From a checkpoint of a small mixture-of-experts model trained on Wikipedia: vocabulary 32000.
Below are experts of layer 2 (counted from 0) of a mixture-of-experts language model. Rows are named gate (a neuron's input weights, with its number), up (a neuron's input weights, with its number) and show model dimensions 0-191. Each number is 128 + 32 x the weight over its row's rms, rounded and kept within 0 to 255. Numbers have three digits each.
Before each expert's rows: a language model's description of what the expert responds to. This comes from a sample of Wikipedia text that the model never trained on.

# expert 3
It responds to: Hyphens, spaces, brackets
gate1:199123147147126117118150190143122138144101115192130176157183157115160100094086134117111106139148138147108064148136175110137141089166119095163180151131129104160083161111139108136125093144081099056149099134107071124131125160166135118098117189145160079131115079204099154148093117145155155104114189119097084121162144107086111071113153097126123115183190136086115120103095142139094165207152205087105182115114139132161156142134164167125184090153098180087137132139220128158089169123133130145162098111131128197081146120112081148118143145109118155140167125177158142090145073100110081157
up1:109120096121131117108083104114141145098114140076151135147090087117132168139122117151113144185126118140183161158082061103115160149060173143063100072142103153118147131132062152140146129087162148151138131109131101127144183128143078103198082141112100140124127161096150093098176137075140095136130101041166155132100042165132120047091113144142093058182111089130176157160151092160149169085096155180137100136152112187113092112090132101131079182119146075135155105097178133103131153109144135103150122120147110105095122144169165126084159167132087145051083138111133079163103157125128086088
gate2:118127154112103130125097112165136105134114125142142162137150109157086153106149070147167161098151122169213110063135112128148132110175112174110080105161066116121108147160131158158178200044066054121172160107123174079096089159082153108125136083121098107141119119148126152166072139163120118115180091107052171148129132128146116136163127113178151110133124113106123131169083141130126189088152097114108120114089184161146137091101055086094102123159134063147145129155146137146141106144180115101125079108153104102131052123163084141122125121120059084103083062099092086156127190100123133141
up2:089134101186173144129170151133109155113192100107207148150082135141112125161153134115162106147123119112073196125129163145077104145096117148115105112095168145111146073111165151174106078223177129059133155140204097148185146090189070138108145120105092163118119095120156084154179121110137168153121168135190091072180115129175131110174149140151126121144094093137103128093145139111159071123099130132207121157165126112078123159136192095146130120142117185091127127094121108133109125153110170114133142169156132116159157144083163124114124105136210179107129207107163107134154095128123148152
gate3:188148163145136072106128122081173145118095138125119178166104147170051161123190165121133133081112113163109107125098159055118150147137189119142101130131187206104095119141066169155088119152165144126113156151137166116112072100174137171113096179091099131195063088081140149119209151116106123149120155137156124099150158132134144096147126107187172125143097165074101133073127052158095171112139117141126118134082140113145104088127120109142155141132115116158117128116171174135140147101111158152135170067095078153079160153161139076109142127112119124197098168058131168084135157090147106115
up3:138081123077154094141084093120087121142133116093128132126086097126149115156156136092102140205088099124079069131177164099144135080088064151100127157056133109158133120197209137138172115131200173080169125154075088123187083125126052154179143101143097133166106079138133081088117149103154121114124146181105122122153101109119137093159104145059147142105084166145110120122145169092103083131143119078177114171149169108116156227139134147102106160136121116163116143179127123131149141083151133107129110134153128125142108165116142153169155078103126124170146186083091149130114200115131116076
gate4:119096200090132132122163109101107092168180097136090067127114089102129193137205075080117178085126117137083089102067110110147161105133130153152163125146144107173139179146128060152107161116142163153132130165173080147147134135060146120138106105103127146084086094132088145123098112153148108100140109123104101139127077156139114106058111136144158074139171187182121166154078135112124151108132100142088176134107158093161098090130176098084137076156140131074158090116132085047056142122136102156116110124143053162169139133118090174097120119113134149143077070139097135114172061138142151123
up4:122097200115148141130108107089086106132157142143129083059197136091162122134182142123077154100134137147102133142118150073151142119100114164142143136120138075145136144151128133187113149145122169127171090141173101127079114087087154143127104094087157112114122103141142153086111121104109130152131151166065074173133041112158085191064123128168127141157131162187178039174082120112137164115176098141102158116151157123198104086130165129114165120204128116095102077073102074079122112132144065170139101120107072137170080165094107121097113146163121096167092142116135139141165075151135095122
gate5:153089159145161051121119142162134133135082182105136095118065098123124114142181103146113083135175065127117156189113068168109106163141136128118166128111094088075141211090147096174136094103114166123145135159196143153132145158134094091094107118123170174145137092126140113162123127145132116161072157106114132132081071122155146151117160092119058116186121133115140094133119150164105148173094135125144147169099130150156117099143109109074156056124164076154124073137092143108072101102099107089149152075160057078094125101126126168093164096083150180121093069142149161115123182078070100145
up5:173155168151112091143142198117176165109107210142116117111074142139113114160138153113122113137194112115115129171128064185146083145160146122155117154179127074089103165125099117174127093079184128195052142109205149174088172132074131136118114086126149146110155125162154118085114154151150133197152143122113120163133099087146162150142140138121057117161171131097144095108137101149141146149125157072172110125117124117161087091140132091110189085099165124147075132141140141136096120112059159126145166045161060079095098077119120149100129097138121148173107073170148116129121137073090127138
gate6:104066118160120112139095120108123082169179116158125123157092112174130122143114105082136165083169121151135140080125126122154176137121083112116123081125121166095128153102120095107125092214157135114144149186175196151146077131177135160172179168092078099140122203127117184120109113183139090118153137140131085104146146121109158104103127110162093131110103144089065122183129192050030116127079095166143129060139089154140104111143122110092117110091094131091119109117127115113129072082101090057138136126107141138150105126095158180173148142118159181152136120043138116151159091138181127159
up6:145179170144112085169189163180138093120142114094082096061165084165101146133148134193137065043139110086174173144178197121093065138152095109135157116158129175123163131040095172131163137173111161111066104073142129073170112176105123147076147103138175127127143115145117110109101115166140109099111141113163104128073112181083104097104155146159095127113109135156131137130110139135199140137092107137114129131072132113166151085111160130065082129134112126089109102143101130133144128098123138146074119103106185083146082126118123081127136146132052128077123084153121086080082096134136125155
gate7:122117131086157105144111144206146140141094156148151113153096150071145129139098123122133108119120149120158151175136058170142099160128166156185190111141171172171109162183082095185120113147084141177091138145105116179097109159134128130133141127145147107165151145135167151098073152131150096142151122157065138184156088153077133115156138131125101104083155154161213139094112127145093131216123165151131084108141142156185099123117161177114129181107086129173150159098059179105077106077097172099182113155108158146109173186141130117100106109123114075137128141119104179090070101105188078109
up7:057123130102143170083125104126165144117111107142116097160064091116098125191126173127084113126131110117098109160089149164182109141139092172195124078070126188147136146141081084147160102127158101226125084107083084178125160135124140182125097119123139135112153137122158091068114074137134133170120144153118118100147130152109114173147114160101116118085102172166189137100074156140134102193085115162092100098135098164136178131094141131086108219057115135104193105096142133174118049104094131108129171101114080148150187158133131122111085130107107106120135126101147106119085111172155082106
gate8:142129139103127149147101105112141133175035129155079160113163130084100150098162119168138149097105112188167095150096106188157127104082172110145207104115110148121119161107193122069131036100101150174142131178097096134104149151175140157142093132147170190163140130120128143156160154087071114113127155142126143108128119138145094176168099150169164099096118151116133097084097137171161107114181167091116146124147171187151102123088108087082118159084114097089113176149055125084100054096145151138158177084143128126094171082153068089105081110133090170139091117108140111122103106135113134179
up8:126151143096073065052133123114116094124181165142129137093105173159210123228144179118102130139144087080163129133121121139111113173195134098161116184133121116126070088123142176135077147162092121139135123115152144163148162122134164167101189216126105138130105119133136124115139114181142094142143146103120121137134136103150186094090191122093119159161127139143131106145120175107103173199124106144171151139128076088137119106138198226146145111154177192136107135090147136143154173175141098141179117132159110119135102119059193149137150166086127090154137124116117098160165156108102159151
gate9:091115139142090087130132075113088172138131112130089151127166185141043187163129133121110147080143121142173163095149152113168133129125189196255138148143160107187138178164137114121126130109059165110150143110103164135130112148091125114155136135162212124138061151115092173160164132188126118081157103160137117133122119052136139146184132142095129083153136115148172118115136137141122154133181155152054141125120154145102147129128070144161095101123127169139114146103097104134143138151124165164150103174110107167113109142109073145142167119108136120099166197151129155076102165120109195076
up9:128129117156089147181134123094084185095172078065159065142135119125104091149123099153120152110175136149154137212144130138164170120110133204130118098178134197118101147104068165112118072185139164115123114186148174148094154093178113095148101148214163167136156132105148145162130134153171070118110160110146156104123139153080165101168096114088154104101138132130091121118171133183211099139110147153124096150127164125118116119107188099180167185126107081072157149073104143109131104115163135133089142108086139122148145138110130109157149124152125136123137133127053087112181038160126156132
gate10:143121127143174141168156163137116111176158160084210119110137119153177114117120083154128092120146167138147120128123116149147130075130094165156120136101081165137091167114139161131117124103109093122108246148142102084161190193157111155132141105138060158115099129124115163122164100100139166112145149123116141095131141095149180147165088113152196105084148093116131180109088154030113193111145098116191083135166148137137163107107196162158082073110140105119143141088102116122089130119115135130200134126118092127088119125214125174157123168074124132119138121177173105136125109120204170165
up10:103134108120126065100133075185160123110108054145086140154147127062080145120187189130153138117145125108139117158118169177114098165110137083107177116114214109120125096136101141077177145149148139095147066054142099144044118078099104115209114167106187118145128107139066135163127135124090117163160137099161129154108153126087092126103130161124124141177102139130136122117180138207132114121126129114056136114058142147085078148142110057122149141092149107104102168149074104081136130100138111140106106139101085115183147118077109121145140142193154071112147092107109147083083110151123125109
gate11:080149187181082159146137157099158110107193167131104115121168120111125099186188115124081070126122175153175171089087149130137146152190074150130124127134073141167092196136147130128086061096182116162194058116101163129100135168169129110081132146102140158129101101202145102134106143136089123123103111138157113074145141136126082074129118110119146131181138175136124152148064123102140138131101114159147081117145142108174112122133077128130062143196083175065124088156059087103139099154109105118105124171124125093158079087086156127146136137189093139106118155093100110167122133139107114086
up11:096105131105070080116122186125153157149105115135137141163096116159135160086103117074148146095149124116115116150135090098072143170128160121186080063183121145117135185162133139077107165140158128125120110200082128132140127136142110141155081156123146107149158146126157104055131135131173154105075192119107168141096176080136126115113092125059126095133124084151113133118203157130107161142142101085138093053126203116134118126106132084104090140152086131104145097103180069159076133128122102171155093125081196216093128176084176129183121077096092110141159125131161119158123170130122187153
gate12:161071106135131120132099116145128184095089124151147151129127152156142153088131108131140174132148120150126098125036134100191129130100097158106123134103111118141102157118136144195071189139105089122134205103125122072104084098106128163078146084135122138112129106098091182170094125135149190126114074123078093166146121159115130158104099175149101127140159163162094136155178132156149140131101179040162156150163125143093142101178078080093118129087082108090097138143116142134108115077163116080133138181050169142124143092127110145029065126139133132172153076124180160146099132119051152149
up12:158145135134085148130071139101126153120144103161190128091120125127112153168167135149164140185156206154119129096122129169190146151099090114110144144107117107059133149180092134158087206102107113158110202119144131100161105057118110109123103065176049097070131126137157166172138154172178156138111161088044106161121146166107156143107148207122084117112191114107089104165148145134127114123099125117122136089144086117122121144127082075070170146093141133121084157119161074109094111078151152109144127163096181170108113097084102113086104130102181100169149107092118158094146107142097124161
gate13:133157127080082102073129157092199087112121126159107097138146116149160125123090118070117117162128105114170162110162113110117181151067121134152141149126220104140096122106101111142160081083134168159130138193079094119089072112145150117122154188114131104123121086149199111143150131120137079180118105082158078131110102079088148129194095108183116106162134173192111140160106112135142154201098112155088171103119076166070126166144081184145108153063146167166098150131107090140125101140136048167133155128124158122129143160176115113159170107125105093099175142097125119136156100101085078166
up13:150125129134077126133171129133205181111079190135147145099139148039148117114067101102128031086132090134107156131162192140109068111091126072106091134098158164120179134068123089097110100196108165143167145101136144110117080168132121080111176144117197170116153110154145172170155140150132152135143121108151133119150114126136092068129168115154121096146137156108113116148111139108101150149115085200161141154118142135158129105158112100087067108130114078154113061123090165124203125103136072092136104167041122122110123121138171138116138133105105158114103131093067066185151145130105119129
gate14:151116182153146107125110150151118133051157114147157159155188146181126134178181126062114167168135116128107150166137128150100156112113127136177123077123092101122152180131131108150159100133145095153141154115126154139153151105192123179114153192075103120068136159170166143103103094127119097101099171129115161147145123096142154097136119167100104110125091086144086119155109138114069151178105156151082072105107108121110175142095142094110130112212221146145128082121136116130137160110129186137163144118121172160087211130048109140171157098133147161131175135163184193119095177120156178059
up14:176138161142153100156118084120156068096049187149154109100102162113112150086135104112097141149148131148158113155142087162116110078209115068077122110164125167133127126121065137156120157070113151117148180074099085140106135136129167139135188125115095145108067120132082149116123135092156114218074142111178088115103076179075092139121116152085114128135139110155131044114089124147161143116138091114200198092153095122162153140164139145119094137074115157125057124140082112087128137136095184146092129096151175136096158142149131165170155077128118110109127158166166096131108104083118088098
gate15:071130085149166188135170159138169067148148136114160123193114097110112097109152134113127173123145154124095105158136079138132124189148185109160138193142136030130205121135107103083086099106170129166186123126115194157124151142140176134131199116079074159117132110110092186195119101126113071117124150149098140177108121137125102131093114124173083134160198129119120210152101097097119116132122095179179116100176101106164174101085135135157100162109119125080103146182123109146144147146131088175141115106152094125135122180134164175170096094131089158131113117184167117119088123098153140142
up15:101150119086133110151047137066099136142123107217125119079126131131161135179109101162139089149134095139167115081137093104093160110109144149139081040149155131123137129136126134171157209136108141140137153132120085169126154155122108198167082184135156074036161112171148137117150151044139152135113151129135151121152137144104141085128130161111115110110150113093187139168182120108113101152159195093116121139110123142105113077138102147097140142159100083105132120114118129129120085139183157082103122171159153121052156157119077159064145199113107149182139085153118086141172177132097186144
gate16:124094123055140122145106120141110070129131087109150157075159147166100097101133116177160073145124109196140177147160156125048123124091139131157143127131089155191096187165119119153130128096158087159105161169173150120094118138142133175100169141132160131098148081160146095148144107154124148122127152100146104155127105155148028125125150085149084163168104078097081137102083103128149164092138139127148102100090093117139176180140184067146155123149102183084202112167128094152099098158109141029121087086080131088105141139127130127103121143155086087084102107104150149080147069065135146148
up16:162113068124107169107121068070143073126125167121136059122168169178120085130161096160136093106120109102127121170130148100117139141164112084175108097093087151162128160165140110147113141109096086161163153155094121117162171114153062168163198111128125096100169071114117144131177120128110140099147155149128148167132091092161077169109134117149114182144109150076062122106174180140167174095145182133133129156141135100155156198135157062091089131117136181078176140111120119070126089168128129103127104108065124069159168133121094111115064103145119053104157094061129126102147152091145149167
gate17:083106178157130128089073122130115144161160069142149083128147129112169113157102077089129140063134079180131109106131135122205102120133089125104101192107106148090076125145118122143119153115156131108181184113161185111112175129203123136117143132075045114115131061116138124079075127123130170091146138137101152129146151111106122155139090158122150115186127139114106153052144081112088146132100153130157095121109126108170148067105137132092103140164086115102111081141110155128182121094177161149144133109109183166149112137151086177211129106138045119214172132132095096096157062153140114128
up17:116117057114051128161140127067116133121088135083125089124072140151194148106149196179124109110168145127137124089102135153128134141154149178159181083108080125151143177086119114136139143155151151170070094183143181094110154120125142132121125058106118125094103162133143074179081112115116082069127152145163148150124124137119091094127124105105123139080066141170206097138091153105129117093181086140126100089181160117123147120174080159185156121140185104139121202151118112125114106096086110114130137120091122140115138110148083089103146177128131186065152106200175182115155127173105079120
gate18:187124115123120107129129114139106082093138127124116058128181171110110147210112102107138092129123195137137141042131126146133088121164120069152081128102171135165158112112162141128071115109182148234179136119100133161183055120145122142119128140113169161173137140060122115153157109117135150104096139116109107058170177140142107120168189120094156087132125123178174111123149094116157136108149094098145151065125110130176126134137128118129110071145067176086137177160160145146099137119137089092115109101176041127109136093058110200112149112167112151127114126118114131138139151120121058166
up18:149180170096133183086123135136148172138149107111091172190071124161149154100104078186113125120162088097105162163187071150104174148102119172161107145138148120090115090143117119088134154109162124069148116126128101139145129082194073145180114107124147100057134103186145099151158159084111104139177140053128151143124137171095190141157111134097113182112140166087090168146099134109066093068120126123189113124155099124116159130137107096120129196107157079153172053151059149173164099165111121134109189122094126168141108126172153112164098082105122138121183125133102132165153123134102135161
gate19:081138140099153119139155172151124097128148161142021134145164138082082091096125119128126083148097126095129136096168098103089147136153115122113216152102124142091147137145140143109130130171185107145093122120116096104138153150190146109059139121119103196155177147118097109169062134108157105077124177170098125165126177125120132115102142137091101079131143053078204152182144111068122162093126139180143079136165070137100133148147102112144098097106148112142077139090043123121122151207122139138164130137145136158130157062087119174142174136184118151146106146185141143130146081150109084091
up19:135073114131171168145120094123139184146136068156192163164082087168167188150108145155100100134135124101177139110133192143113117122102140136170092067157168091167136139179133118178149088113180143076172140103135140145146145113126108104125108080165110068159127108124175101081148131135124112083142112151156119118158093079174119132079126125181188195119129124156056123094159177162156099157150092099128189079114138094142114162123103106140158166124143142176115085112202101125159140108178137101119110096113059080078177098157159096105135087106129124059108087168147130144088107095178131113
gate20:167105081175109145113148109148170076150114198070156150102157086156107162111150157167095117126086112115115121131193127095141085168091122117112111106079175180157083095161175145170076114131174049093172105135154112176135073146147118131073105128102143177117138128139147139150124137102123157068114118132170101096162146135121108102152092085161210094181092115167095061137102127126111121147155104153093109090137202122132089117124090161193139119098106144070112081101182157163107113094114083184139130123092130078135145109200148099177188138117158139084090125132134142090108111092108125153
up20:119141201120134123137160119117121178074165111159078149077129103132179027074137068109107130132123089125155093127157124134087086091078190121102084116167059080112135173138107096069148114114081165097028097164070143123099119157132111105136173148101176130117132138121087123136110102133130148162178110145153115079110089152117159139110101151149092145092166137141155158143088143107115156179109173102110133114145126094179145108147162132117121096135114167124134121114118099125111117137102127129104082136097170184081077085119124156116115142076124111168095095182188178210146165108176178100
gate21:052194169172172098223175096084122135078101128116124147122121131142148117128172114114142169105067192058130125165111140136124110179174147108088178115120145106181154120124144152123097115061132099132119121101130163147131138125120121151152151124164173152112149112167073164149129112142126186066096163155138127127131159156106186155138041151120161189152118155102162131136081114172170130160152179126104109129122135153174161168069121119147147138087082142129135179143126131184093189053131134102128104064155111177164102119112083130158115109156156180149179167148097113151109118088146129165
up21:147107129131117136181170133127168084161111146065116184100134160192097097108148159127171117145094126139191140154124114108125088103128171162177138135114111132086166102129130197159105068131131173074156112137151139082090116132115141065120113139151107148124087150172123151158119098123111096077102109135151125080148101139067120214082030128092135064120128096083093123195094142169121137094124137134174147108145112130107133131097142129076223131150105105143145149086134082165157152089135117144119122120138146125046065123118134115172121156173155186120197103139121100163170076086157158117
gate22:115174103100117128115115131140173137138160113097180161073143130140161133197145151084079117144095102168131133163109098126169194152142034093114096169128090133142152173113123102145149072214096164081148151129097142143094185131151116116076164156127166171108124151098123102147096155152105096101061104074079134156164123103111143108112198116106057148152168184120164123064122107117126165090100113128169126131154104147052090164128165135117168179105139173076115101100146123134104101119144160166104176093149106153125050171142171112096142126127125082123125129135172157155110124117141131208
up22:053160108172200149072099140133138158105133144108184107126162129079132055126120106095119145113125150149155084088127123144165191120041084121128141125125107169120171107130162137072116150144126114174143165156156077083168132151123128121126129101092110128120098137134108096083110207176128160167094107127117136134152091147109196116085143131107144140125167147143191202099068091120125131096052117113124087110128131115145149127109138099089186120092147198125092128127145151123097066142154179159169184123113186148043090140118160127166084147086121162120097069096086100129108144132130138163
gate23:114108116150097118127070142078137125114132130113187145056162135187121133142105106129131127074206174160162141107178159060131094124140145131110133148090083163168116118126135128110130123146069129110174100188125139132074142129082066123117164204148088165107183164177090143101163149099109149147131189133125121113185178077190173168151126159160114150118155123144150115122103130138174171102170145151104112125136090169137148169150153090109101125184130075120108113073124182100142131140106162112199074096120125132144178121147150152144113166103114165108172089168118086131106145063206182097
up23:116107170129188157156126146152085103113109122148077147175111134085132119080150177113098117189094074110118166159092089167112184162133136136142109120147173138104164125133127113135139162140157123116098125106109065141161123126148192124069134097150124096142066070091157122152111170139147120081105138117116158156072051185056134098085165132089142145114094122104097156131138127163082064162084109146135156095109166111143114078077103127123164119112124166113194144138152093156112151158136082133071148144133122124088073111128093076113152044121148119152105171132073128144143087184068081208
gate24:174075096164128081095059122132156186127158129086137086109133072109147122080089136091123124035141173171169079117147179144127090082147120080109124088128141057130125142121150154133127125171138083116140148146079147087134123103182124136163127122115102131086154155119154165126158168103091087118131152128172120108144130150154167113115128126128096125152121172127085095086122154099056104116126177189144100153169100082128106181121126145112146161127108101120202132158169121095132123156133167129181159138114139203135165049169073138136110141200085132180075097114147141108163088173093199135
up24:147077070156157085103070108139171113127139120077121090090127110075104153134111137078078115050156144215123079149091131145153139103181139125118131137102153063154147126126142130085137166154151119091133132146116129138082145091180125151164121128140123128115120149117160129152141155115071093099095160095142060080118107133138152124175121060100042153118140157154136111080079136136079138158095179142124069144144095109132140196125174134154162127141117119116189173160165119086094118144162137103119160126110147178116128057126137129143082090155099137195091123087107126109118050189100209116
gate25:130147052155134168126175190142054073126120159119157137107187177131087102098121142231183122138147169133112128138140116101109128075116087115151108153118204151128111129161156098123108193121170094102184150091137111126095143140086121161151118119121097117163118107184102174093190107106128106144061132104147156158189110071117113146152137122135182102102132097064121179143127187145085128172124094144154164165136111137076139102146111176099136117077059106088163092107119152091113101135124151075167092135085131139146132112099149120168168190118179112103073145112116075118155123161140148154
up25:142079095173157136100174072104098077170131065114147105128154074140133069124141118157146112110164128128139113106074141122112168132153162130133067134151133148105122178166150127183106148118122114102160159120181145130132075184184148162153130130123105133121163100123130152129135156145051090091124115119144178107151124151159117149092104142160151094133136109118102138193075151131163192129148068057141091137109167154110101154128202146161092099135114141131133093141133096093072106155163105048211081101092166139147133140084127156154154138116136101185189143046151087103171124104190070135
gate26:125135073186139132128115088166128126106134160137126096147122115134130132117148162155095062091144111143124144141096121103101105140096105128205130169067103184110113114075095180104139173121074168168133140117134160029065100150194123123122082163129142134122133128103067123133162083137073125132145197142094129085138132094146137126064128111113164201134113182127117129164154122163118169162146060127131095079109126167143100089179096051158169089160119141141088169137137100067102139109055126156139126084152118134143130127167167132102123159063113172145094145143122196069121076133121146161
up26:109111140141122154137139155203076142103165171170085100082099069111126074080098117116117085126135151136068141170118080118065110132122132107150105118078142158128162157160172137124154171099084195120082103086119127098147090135125117133092192190123130120136101118081134182144082113110120130116120172149139142089128102082115122141165131161122074175115146164167146145166148097078170148154136172143115105143174095149143078170157104064109136067172052142165175116207123105150127122101041118093128109133104099072112157097163167174119118093097148156095112113074126131156158174140152162158
gate27:121135148148125137070087117133160120102084062084146079116060192119115129181104129131206085132057148102192161138089095090169158143157109120132089133165113132114107059147075171157151165134112126080060128151109126121102135142098157128099121125126122182156151147101102140145160099116096151135113185114140134168133073093081129149116180144147119135183108101082089150154114150131178117131132118090152094089142125137157133134103178111077131139052159170095155128098107112160115090121148095151104148187120161114127141072046117061098140202132151101149170116207109079102153110130101139146
up27:112139126084123115105168179120100156110138130101125135145145169146160150163139160137106087086142164114109129133140147158130110126194083081078113116066146145078091095135141172154070088153185099127171178088139166089126162177129121166168149144080113108133115128118118163112095102154137108084151094088166065106161135100122152157076134153142102112086110083130058087143092138095115045170109118074183126085117129084160122133134136146148123116159126121139205128145112139104168179116109113164036161153147112077112246128117145138102149147144138154134151102195110061109123124174093136084
gate28:164137172150169076105098105104159125107108102117133120117140092067171116128184125136114095135106131134125093129093125095083153112136203101168147131166102119134143110159189133111110132126157181185137128154156093103106164085090049133147100123153092131180086077159103084173141136119139171131110147044132127156189118094155151129147159168117098094170086146136130154061151149107153194157135130189156182127158079140141144148155076098172126119095148111123128158105137176126111162095210183110070117097091113154164201122098096140074108131088142124167107136071115113103063105074157126118
up28:132089142150104202134137097116128174057141114152055135046092131154118125150130135091115167108111128117082120143108118144156125188111110147107162155171147141089151145155142120097157145155126106144160072123118187190080071186084147117141133062131111110140140161119114150092123148087121097113118139131120105076112141139122154187131120166172172130131116151144103156119113136115093053195088120099126192120125133135129166114119085122144136111207127135115118137113179136131116123211128151201178112127126206181157164142096149086121104126013144158124168088111155141140091120192126153159
gate29:055122170115152107098141126114079120098081137106091150069152252174147133132112108107089160108147086101114101135164125161143165125123133111107161099216124137136077082127158134157131060146162092075130148062085153116146091162134050121106149117134080116132090121135115151151139162087104101123169121116090163155099145171116151137134135141173199170129184139126152153166139162145140174151162137128095077112129133089115172136147172109151085118159095137092134091094141141142067159096116131179143178125148136122099134049131169176107133147130167100148143141165169091081163108089155183169
up29:068070135146164105089125184107144132102143125138145082109091195080167153117146149188130171186142128080114151186074127129164129122135136093119141134086136106093179151108044162109104157099105163140147129136116112059085125128129112111105169164141208180136092120101068146074182148148149118119157052075140098116118139084124121140114159204178106137115064090064149101102169106139154142137138122166149133123157168138157127078153132139122154112072186110141103156116142104136135140090171160067138102181178125127127078089140164138130144125125129096065124135123136134067196146119125143106
gate30:061145152146143121168149124101048134125143161192129109151166147163097100134153124173076124107172092079130100177119126092097128135089121086154083130202107124138152103064158148100177111132143044144115177129111121061139141131127175154154128146146174120117129121158171155174121129055104160112101077213085173148143158146129131080104135145135139127149085128181167138138143096173087159145068182114115174110104131138168099087075095136122119160166128135112162116146124105103146093124117098100110120118137177165174122068090156168185150129208088142065085130103120123112108172146126154138
up30:164122045082131163108152136155134147097139157089154128079121230118121143154116099163105179115115109104119098148168066188119079074100069129096112102129091164123185152159125185126138130117116090175096113167160119156158145135136103151150072156111094140136065100127107111091100140173169147141167121154118156129148155140100086091104052159136159114161130131103124156139112145135145102141085094136181181095155082146052120115131097127134126097108123073171111140040173184176113130096121072109150178161102121126134111189168135124068128136135170196158152113134141151168126083124149096147
gate31:142141099077152106123151209132113115156127068172131116130092134148128068123137153128097122154123117123153159180114139105118119179193091124126146155156132050177153119075144122098124080114171120115099159099053147136114082165137206073116108066136189176111139116148164133151102159044191104176133152160162116163172073126121132062171090102120131117123154090120135109142093129094106103148063163154137136113158122153113151146174186128094167124125207159142182124147100083142114159111140096150080124116111124083120108124143111114149197108132134104104158096091047176146115161153110136137
up31:120126177138138132118111121132151082149120152109177182095148143094088110165128118128158151138182102168124117131102176063168108149099100102115180109134111164154145128080153114229095118146131148137119090086164149048171152129161159141108195142083087121131176101128170143154125106132118148178148172193121139104130079154125097166121123148059124094169093103087150175147087112123106148177109196135115214177151088089126129158174193105145159147085065116111101160153135122136162110131090159091127086116073135094125124188082173198135136113129167099120149134089141136157097146118171134162
gate32:115131130080151158157164153138140110171170106102136109112153097102107178161138076142113185161124170120161115107163127138146119130141160173149156154150082076093092117117118198121135066130058129194150156132060142121098155159138090123167175178087152109109118163095102097119109182111089148117127125087096155133124170137085178131157102125131133073123157188128141157105098087097125149172118129130119136160124173102141124161084141177165109119091122095088108131160135108124104223162165162109124116130072111090137070106121074153227072138214102100122142106152135079116095101049116135122
up32:140215147106131120162168137140104094179122088117108097122152126110100171151112086161129151138116144152108141103138104188135184131127182165166173133187082123140092122124113155157139082133071133163176179110063146113130168120134123127147149144082133144114105175092131124151073143116095108128138153108085173159091186159069140140129116124180136116088134136140139145113091088104151106184142143145112117171120169094113116160128141149170090109100132078131099145134146078133134216167148133090163071137113100083085085113104046136215077152164076166158117128102113094114141069023116111117
gate33:139138185141129140169152166063167119172104124160118107182152082071154126100108127150064210113164131151148072126171143159122157165137093093102146117132119156164130162085104173136092152173091113113107124168139134139108108154114098158105132106139131179139139056114183081162150165129117115156113118148114098147178154067107164118151117122136178163137174104147181112163129107131115126143093143115082159119064175113112086170166150129129087144076188109131137118132119113089101155170079087183116129129088122125132050160150131146129092175191215118203174157128154073121107150162141113076
up33:138121102105080131124123123159110128112137144128164136064128121186075127168159156111142099109134087104138114167152089091147101138200063157125112129140130129114178090126128143085116066124133132196181114134160083091129151147211189074156102166176108084129123109121092170120153089153123098079121132099150124117117131136141131146144106091059087094125138159104112105119141189139142076154153080104190108172131158061105165140079066112119150069139136104143137092131220100141097091137118146089125168167138150101117092146164124098090087207110091107150105103181143172185106195141112128134
gate34:099109110090119158188080128110126109186075130101150099127145184130107125088155118122112098096089139121102183170089074130091107097150146121180093162063114144143151103135129126137070180126176104150115170114076080113138130072093114117091137176170083138151120134074142151134117125118123172095119119177078144161181102172128131138156077102139082083124125157141148105073116095126150136173117183098171134131111107149108101133107164157105137148146071152138139079101126140072108128111106124189122118114117055041165095088136170097121199073227096180144145129127071125157152110121148106163
up34:119173131096075132095129081109161084170094166100096092100119171108158101206156159130125160130087136167152155130132047125132126134199175143134142110117162104124124160125131061108121074130139111143108142120157171129157102128122144117182142179137202169160116163053129139131147112161061118162154109206126136132181128132170097171193118153156093044148128113188169122047118081134168176108110095130178119104144074117134134111090164159135146106168089151146137117102169106122098121113147133205093126172141178147140115121154072103085136121147152168182136147127077146127154132140148122113
gate35:121068066145123163130127126171068107159001158134104144188141144097069186128079138135183144098116101124111119133083133179133117136093124127118168136131141126119157139113194164200140179070116080101080127134176133135113074110113104099093174133145127152124106169114146139084212103146129141106035114119137127123141085107091081040077116139074152117131144128147136088175125119110118148174149141179148153125178172131047110158111107130115165129090141104120157147126114139116099162137112123140165181123100111090115119043119094133126126144147129155144156092126101146180124135109102136136
up35:083087138110107149154164074122118212093072159188135101108112181142142082128089082090125107130138157108162063159154168092131141133157175091133160105124087195115106143066117190081128158098125138173128103169104128108114147095135149060116066129146148153087081161099166163135136129123099120108111116139172137168193111155140094151127098122126111090106091130192144106122124101086142138203134093098201191130106111128105133158151108140151071159174144099127103138104153178121099176134133122204139105133183096115182109106184145128154100100193129145154153116119144143126092155141125133050
gate36:144124088065164117126152128182163093130169040098109100177103078098113105162139103185193190135127154106170182157140163182121178105124148115127097162097148151066094127073089130132149099146111141143091100147112145110135155163084092129130145178098170085111077083144089128115108144142163119115129141109109202150122069091156150098150085123093209138087096196143118091113144141121129098172118090060170124115077083116123104131122189072075103174105134123137079151103156169159093109074136131099157104101131118086162095099099102134123128165128117145147162138135136144071164124173149149147
up36:106166172183149153144108137078127124136098133104174084119153147087177144123099154117116090069103146150075060101122098102135145160156064112155139069156131082105115142123146165088159154078119098110142188135121125148101118132128146125155117144164098159118102139145163136147159081170139076098132160146168093127094183106136142139108133162110104072102169042117103168235097107100099162084116126123162133148168161113124135083127087181098152094127070134105149109162152112093119193144141147148117140120157154198087086140126147144166144112125176160073155112167122044108110139095055163179